From a checkpoint of a small mixture-of-experts model trained on Wikipedia: a variant of Muon for the experts.
Below are experts of layer 4 (counted from 0) of a mixture-of-experts language model. Rows are named router (the router's row for the expert), gate (a neuron's input weights, with its number), up (a neuron's input weights, with its number), down (a neuron's output weights, with its number) and show model dimensions 0-55. Each number is 128 + 32 x the weight over its row's rms, rounded and kept within 0 to 255. Numbers have three digits each.
Before each expert's rows: a language model's description of what the expert responds to. This comes from a sample of Wikipedia text that the model never trained on.

# expert 14
It responds to: Finite verbs and auxiliaries right after a sentence subject in prose, such as was, were, are, has, had, began, played.
router:164104144111098157102056167197155083108100161132140151161108180112161142106147123105149161112083076160081138148146142136094164167091119163148084133125145171081131084182
gate0:034107132183157071181093127140098077132161107153127139072104126114160117157114115166126126133127098151140163110090116104136129149155102085119130097102111125107194101143
up0:136172110046156119160180117051156188142154141136193123152158138120149094149163111104110135171162108118101098217136116181149120142080089163136130154102154079191131155127
down0:093146129138090151175163156121141125175111085133130126113167167149157086148139138095088159121152131174128149165135153182124195174092122176143035070126136129135130159137
gate1:105148078129074123130128149102079189094125089121152114142161177087189122099129093152069163139109123061149108155170163101154068094122124099082093132166117131125097163128
up1:150168111183131118091140128110164122151193151194133140156133114114175120109039130119142127161133156094081137064136111089075120140108066149075129141169145120114106057165
down1:155157121174157139158131092119177167132137067081132131127154078158075082079130153128170109108086072165165121138111117160150144092106136119158196113156121197159165139153

# expert 4
It responds to: Prepositions, conjunctions and sentence starters beginning a new clause or phrase in narrative prose, such as to, in, when, after, that.
router:181143134138069178112071139165052114130113112091130110168092162134198148112119115085145161131148085112079117162087108163044160139095128129107091128105163173125121108151
gate0:122119120082152128102122170089057098180112153119101135170162129135065136115179117152146158109140145127081107091064127086120092127138113159178127128145080182100136099148
up0:157110141132143192122094180137133150122195123186111123148187233111113104132095094136118147117122140136128173115157114171136058170181155184178163109177070140131172155099
down0:127141143091146138109129124086120100165149116124084113090157144077097146128129151160145145136106126147101101116116115121139175134171114142161122038121077096125161095138
gate1:139163131106192182115164103099160168096169135142163118116151091099118143052123144130139142080183109105152074159072124114124185115185146103116148176128087102194126113092
up1:119124079143147136118123132087129147164085139116155150126149187160077147098162132179106120135122128141122131086130156184129124157099163126131111103149170170166141126165
down1:078140111151077150120088101146084120118097086128104151114133159084147112131127170129104152082111126180133116088135106155191125162097138119095106111144167100120108144119

# expert 0
It responds to: Word-final syllables of non-English personal and place names, especially Slavic, Japanese, Arabic, Turkic, such as -ić, -owski, -ah, -aki, Kay(ano).
router:134150124110080121160117109180120090099127132125178073127093149109152161094119128126114117150087143116072172141067140141137118189122113111166081145172133109108151083166
gate0:108145172114135112132113158158152078181189121128154163173117133160094165145102105130095132127111106149117144180092120152070108128092118116158145166189195113229109135057
up0:122081158153149128142120157105108156099062128087070147086125158113139104115133100092090166140136067163157166129090107135138158087115137143148109072127115162086191127163
down0:096099118125179176112131166045163052069136143146118124157110150139150162086072116098126158143158118131096079098158128114148147079066119129088138074081087104108164162177
gate1:129151096135152153123077131203151107095119168123086069138145160151147147143128150157105193169196142140112077101100166135144101108134118137130137133119100114189105183093
up1:062164153155101114185086137171135147123114159145150136070126075059083163176121062036117062100076168134126152131105103170115115143141110119146160102125165158135096149150
down1:117069074110138075090139156161147115104139156153097135102140150169066163147143150156107123165140058118112100122109108194167159107101131103141161180145123103167155143073

# expert 7
It responds to: Periods, line breaks, closing quotes and parentheses that end sentences, list items or table cells, such as ion., es., " (.
router:149116154069069117155091151144116089138101150118148096144079162121184143094092138072166162171110072102106124109144177134099163177066105177162109110132132150083142075126
gate0:152114060133147103118113056140127102112115149137124111118096127201089165112118152140105079129128115127077113181140159126182152121050155149171107170115117139157189067120
up0:114138150097171122132103140126176122151182146133115145133172061129068067191106085084113133111139130161105116156088098149153145172135150120065068135168096127101107039148
down0:161145142131123187136123084150143171176124089142176125095125135094072141156105197164160202169143141145085115061147124154144104142120074116122123137067095132082086132094
gate1:163054086098155157136153092133090162143111089150142122143075213163120136155103119154174125110175125149113084152120142091146152104093105137146112159107114113072128113142
up1:102091117114136182117124100128193061099118128128124212173089166145122117130115124141147157128114135079106078134111066171130196130124113108053168092114072137118138143085
down1:142166062126108100045165086116120127155111106113113128115121149152166144122154140109117161085117112134177143152094125069124111138118099181110113092134170123129090103055

# expert 5
It responds to: Suffixes and whole words that finish nouns for organizations, military units and roles, such as Navy, Committee, Battalion, Civil-ian, Organ-is-ation.
router:138123104031056136170106137153067136145114161128168079126123141087114162131142148112156155165115183111080090140123135157128144177096097133149100109175173099101163117125
gate0:072142132163164155103146119127092132122080125163145136057094093136147110135077158083173157097120128167121105104173108085148073144107122123146112087097186107196084163156
up0:116156101136156118168136125121195112175164128157131104154150100149092096125094047119081133141124140163188173129124091099089166134102149171117057155231162198098133089125
down0:149155100101142158178107153177150138128157113139117103121150087153142111149133128106123151124148140157152163130146116121113167108133108110136153162143126111098107082168
gate1:097119107149093088108068133098146131149095133177098123157145136107120134139148141188129106172148082152114148135174112096106127131105110168219095172151113068084088172138
up1:176091080090118140104143073138095139132112093132165116082125118144170110104073097112120166076124135079108145092120096161088155134136189132098155096180125134131097105139
down1:133127116171099124166137124104108133096149089110111166215125151176118127136139112166111177126100109164060136114141138147102077093157181182148126136099150154086069170140

# expert 13
It responds to: Commas, and, or, semicolons, colons and table pipes that separate items in lists, series and table rows, such as , and / as well as.
router:131101147103065079176104122162091099117102165084112112166099177109191165103075120050208123133089068137088077141123172140064090155083139127142117161145136166104158040125
gate0:141079177116149095078138125145141153098154117101099114127118152137105086093213149180122111064140113087060151123121095042093121136142127087125134102131164114157120109122
up0:175159141195074174125154094093182129142158131139158063114108134165143128167080124116091165116177150142132098174154115173170027150103116154110155171137159118126096128114
down0:135086107142179179173132091075079164156114145083095151131165134216085120124123161117181126143060111146166102127076114111152165139111147107133085123079104161066120119135
gate1:135123139097175198125120065139099157135075111095124151134156139084113100090132074154153126124120101074096104133061133126126164060100095119159174114069165083126118157090
up1:151132145158054115156112146194136175115150101076116111160125175099152135152095101120101112095148095163103110165120181153091107118110110100144063126046179090124159114168
down1:124152099150085136072090131126077136175062145157164140071144166093076125107074142111078118119114127103127172060136124118160094205128184158121113112113097175168081096170

# expert 15
It responds to: Second or later pieces of ordinary verbs, nouns and adjectives split into fragments, often endings, such as ref-use, ar-ming, fl-av-ours, -ected.
router:152136148092138156125091187215139107125132122124183089142102150149150155083144149117152193133119103076133106138099154141142152199085108122123123163144174167097178092115
gate0:098158090047085103104126151126097120095121171115159145141180147136108146106132142107162177118095130186110170102120111147137062128109115153132141152130150106125145048172
up0:120174115147116148115127124111171161098151136141114177150171110107055142106119157050081177189153179129091171111127119133090133142163124112176115160181136185101115181067
down0:136131077131110116070052128103085183088145130141145084107159127095171119094163134158158071116126138115108088152125183097151030104187088135154088140137183169136188179128
gate1:143192126123149130093106141115161114160145157124153176141123104132088132151135150076159120206105133069151159103160090135150136167100149117104148120139134124066112105132
up1:120098130123160111134190096123138111113198099157163120169103154130125147188154115091122136151120098082133156135174150068147158132060092074068101161153187191178146120068
down1:154101167132073119125118139107123159112193152114121081146116213095173152200133142132101115234138163123149093108128180119105080147198152110120113135124139098172129135153

# expert 2
It responds to: Words for creative works and their titles, such as album, film, song, episode, plus pieces inside chart, award and song-list table entries.
router:176158113088130148127111171180138124132096063123141072155084136117144139066174171134175210160091106128079117145119165097087133138090132149183091188145185190127209103178
gate0:113145120113153142120115110171144148125107137120133154217167156144120109122180144115180069145100148143117101179168170138115167089160161156151148115118170122124088079097
up0:138131106119153074067105122131135091149087165135104093180173144128181119111148140136153148134085122110091116227142092116136141077113149126127156085124141119125124082116
down0:114108136189106101144131124076099167120154152148155124158132071134096159110116114107148144171132134166194157089126098066184096103111137127104175139127054135150158111117
gate1:131113135095086151123168118131122159155081134148075177143115069170085136158131109153170138138125133104102085133182103124092151146137052102186066165125166166176183154150
up1:143131139098133133115179127115095176112162152125134088142094114139153124074134164137074126138093096144096055039011113139123120074091106116132116089145131147113142160123
down1:136147131113078172122156092117169118098120069116167146108111175119070106116098119133100103129076144107137077042168156102142113193121127128107128079134077055125095109141

# expert 11
It responds to: Text after labels in structured lists, such as taxonomy boxes (Suborder:, Genus:), born or aged parentheses, coordinates and date ranges.
router:120173132116060145148126108142091083167114162120134159126061134149170099113134124068187180134099110131138166115143104150129137202093099162145130130124109136121179114101
gate0:102128127139089135129156103152113111125086099158163067114136124074132148087097148115082105063098102131134165189116080138091135120072083091129178082176120162082149116099
up0:104082166140150143154149096149095151141188118154074042100095111154214174116132106171135133112132102150116110083132180165146123036096077092162150108134142154154138124112
down0:148198157091120173204174107135127167085156099152128134120104160116130125097114128099127036113110153121135075103109092137106136113141098153097108146162184106109174127177
gate1:144235108110097122127118128105137086122172085160169072142094111135128092088111156099129126135095073134098088096098222187136104170084118126184135125096080070188143155174
up1:147117149132111126154151130111074163147147142086119104114124139160116144155158119179136147056139130109122151196174179115144098058126095089132143153091151116084148152187
down1:111211093083149085096148153135110149117148143135160142141143087144122107152117149117185168146155144140160154157157159146090104100163098144171140073094097126137124092054

# expert 1
It responds to: Determiners, possessive pronouns and 's before a noun, often joined to a preceding of or -ing, such as of the, his, their, two.
router:148123174125113105169073140177087122142114134126149113159094151164162102115119124104208176189094098138103142130149149171125168163111116163136067120141182143083117104147
gate0:127122083158114136103167086135143091155149121109153108168115143083135104123127102154155048142119126100127100162107149122115162075190133133135061116085055099153115149176
up0:114129100110135170157141142093139114160131118147122070138105141099118143155038101118100149149128165078133137146087111128150158069131100163168103116189113146127111148155
down0:165098106116157115117058149159123142166150149145159171135137185140136153164162108138143044079112077138130135176132144122097110071146131206078158121126174137128117099113
gate1:165117181180127082114141160084096056099132153153159153094158189132117127160155099073132124139100141069137108167102150139107151132114139113107115125130186147122126130095
up1:157137070076094155100136116116144120163143132179133153152087101084100117142143116110084040093118179120081154126182069145128134125168145175152174118093131100148177125163
down1:103179119201172131085095099177169125188157124168175110131076130153117134160171168084112105156099143102135112140112140128116166107064089119146099142122138111142134077172

# expert 9
It responds to: Number tokens, especially the first digit of years, plus ranks, dates and counts in tables and lists, such as 1920, 3rd, 23.
router:154179116060142131161124122124134093161108143146141093155061127097163145119119149130121137120152169121095153125146135158118152200109112137161101081155154145101172063157
gate0:115111146153163156152110114174181208090094092157098145105136103088107157179138087165154105190114128117165110160130143135112096178098133117135090137110111141106115095109
up0:106175133143076131105103128117097160160156155135142073122101143159186138125119167058126207181129141131117125110139083106157092123123163113141097112127144134114181129127
down0:142104108115171109125094127133147107132184152180151120148074161138145104116141175136179086094093146070128182142097110073169118115114087139148098097103105111091094172176
gate1:164118084120122132129129077136120130111173071155132142116137165111083185125133136097148086197156098071134085114178132122073053120095119136127130143123119118092096078120
up1:158153103142082088105166068090148096172174089155119135142155147141101164095139115058138133146128099119151100146144157124086078126102117097170127132151105111102134103069
down1:161108158095124137152090208135062145171113136125121118149120121123109132147163110174170109162155081155124153090103043115179149174176144154151200113139107105156172197209

# expert 10
It responds to: Middle and final letter fragments inside foreign or unusual words and names, often with diacritics, such as ș, ñ, qu in Cheteq(u)era, Te(h)ran.
router:121174131057063131142063124152117056110109131106127101140096114107128157099137156094129158166089181144126146130114183092143096191100136134134081160156140127077138069149
gate0:158131152117183107104154160068097154160072135136113163128140150080090162170098117188205131163120115094081165091163118108159126132122123144133113178172166182175167159109
up0:102123117146140168189118166125116084093108091063113093143105142198130126131175137111083117119064137117146115162149123183133115129149137051169073099089052051127112123141
down0:092124130114145098155128180121117120136121117047139089153083090164167087120184142099038128114132072124150159162164156107146126111143099108131104143055126109144182137163
gate1:105144138104154174138141055137193162118114111109089052104117181111093157202075074136121154164160118126103143107156102124175139052076128109103131136176180076109112114145
up1:140093172115137107111097145161103055062136154126127167127110100163176143125163128119146175156165086169174128123139115165141172166102102135108171172124128144111138148140
down1:146081125103119134097096138131098099108061139101123153124167125116102120134118131134203115144153128105201138128137144079119104160139108143176159200168128151171148145198

# expert 3
It responds to: Capital letters and word pieces that begin club, place and person names, mostly in sports tables and lists, such as G-o-als, Mal-m-ö, Kn-ockbreda.
router:122150103059071115110130158126128128088116136166123134119119127045116148127136142125150128151105123117080102159118175164106087152060090152143068121149178118106098105200
gate0:174096106114142159106168128118147172156082101158065080085122143137131132125119123149082167127146154154102121106095051138128180166147155122085136152133095123140137107155
up0:172142144170152142085133131175135136183117141133145059116117154118111108122159063154111113144107133118075119150088142177082125119116151118147109118136161110133134163111
down0:133127134107127217110137173135124094088168094111110112162079119097133172177154112148064168131169114137063151142145114146160092145087149115116142049205143181110156137156
gate1:119095061078148158147109140174077164113113136041110112083125083109131074159128104162148132127147139130159162126082082126202087150132113105126106155129140089222105127155
up1:107101156164109106076141158111133137117161145103136093096139116132092090124096113124158160121122095131210089123155096173067194123098039093148158144114155175146144115166
down1:148165110101112165067181160133136133101149164188104123092109110154062133129139099085167115064178074186064102124145110104140133078076101142079087086146116129093160161141

# expert 12
It responds to: Trailing digit chunks of years, ISBNs, codes and counts, mostly inside table cells, such as 018, 000, 996, plus cell pipes.
router:164144148077076140168119126161111098148107161113131133157060169101163175091125132091133164162137093144098135139139146123095164199076132157160090117122143136077169099171
gate0:119136146175135102137131145090100149140049152094087117175114102134146081139135118134164117191208092122128136114148073081031103133122082130089124127099182129139089163140
up0:202134099140051104059148101142102140115161098108131092151122101120037119134146113148099129110122173179123173086103187165160135115110075121158134122129115123082155150153
down0:085127149179098094090157097150158066071134194136050099118168133181163111128129150121195161120110162132147120106184140136102137135121084117088125156196170188146078115152
gate1:124139088123087122153133070197110140093107146112108124164108150125177143176157099099098163130138123122136153111137080170104168068107104103126101189128156089106131138163
up1:114104119106099122130162153097141102152093143149101123106133108163187168121138098089108158102169128098137164090168168090154099127147172114182137182121092134106144134141
down1:148159094157156134151156118148162191130138112139109125077094083161096140109153126088114101111130075141149118139145186132126099098121133178110154161105098093099130160067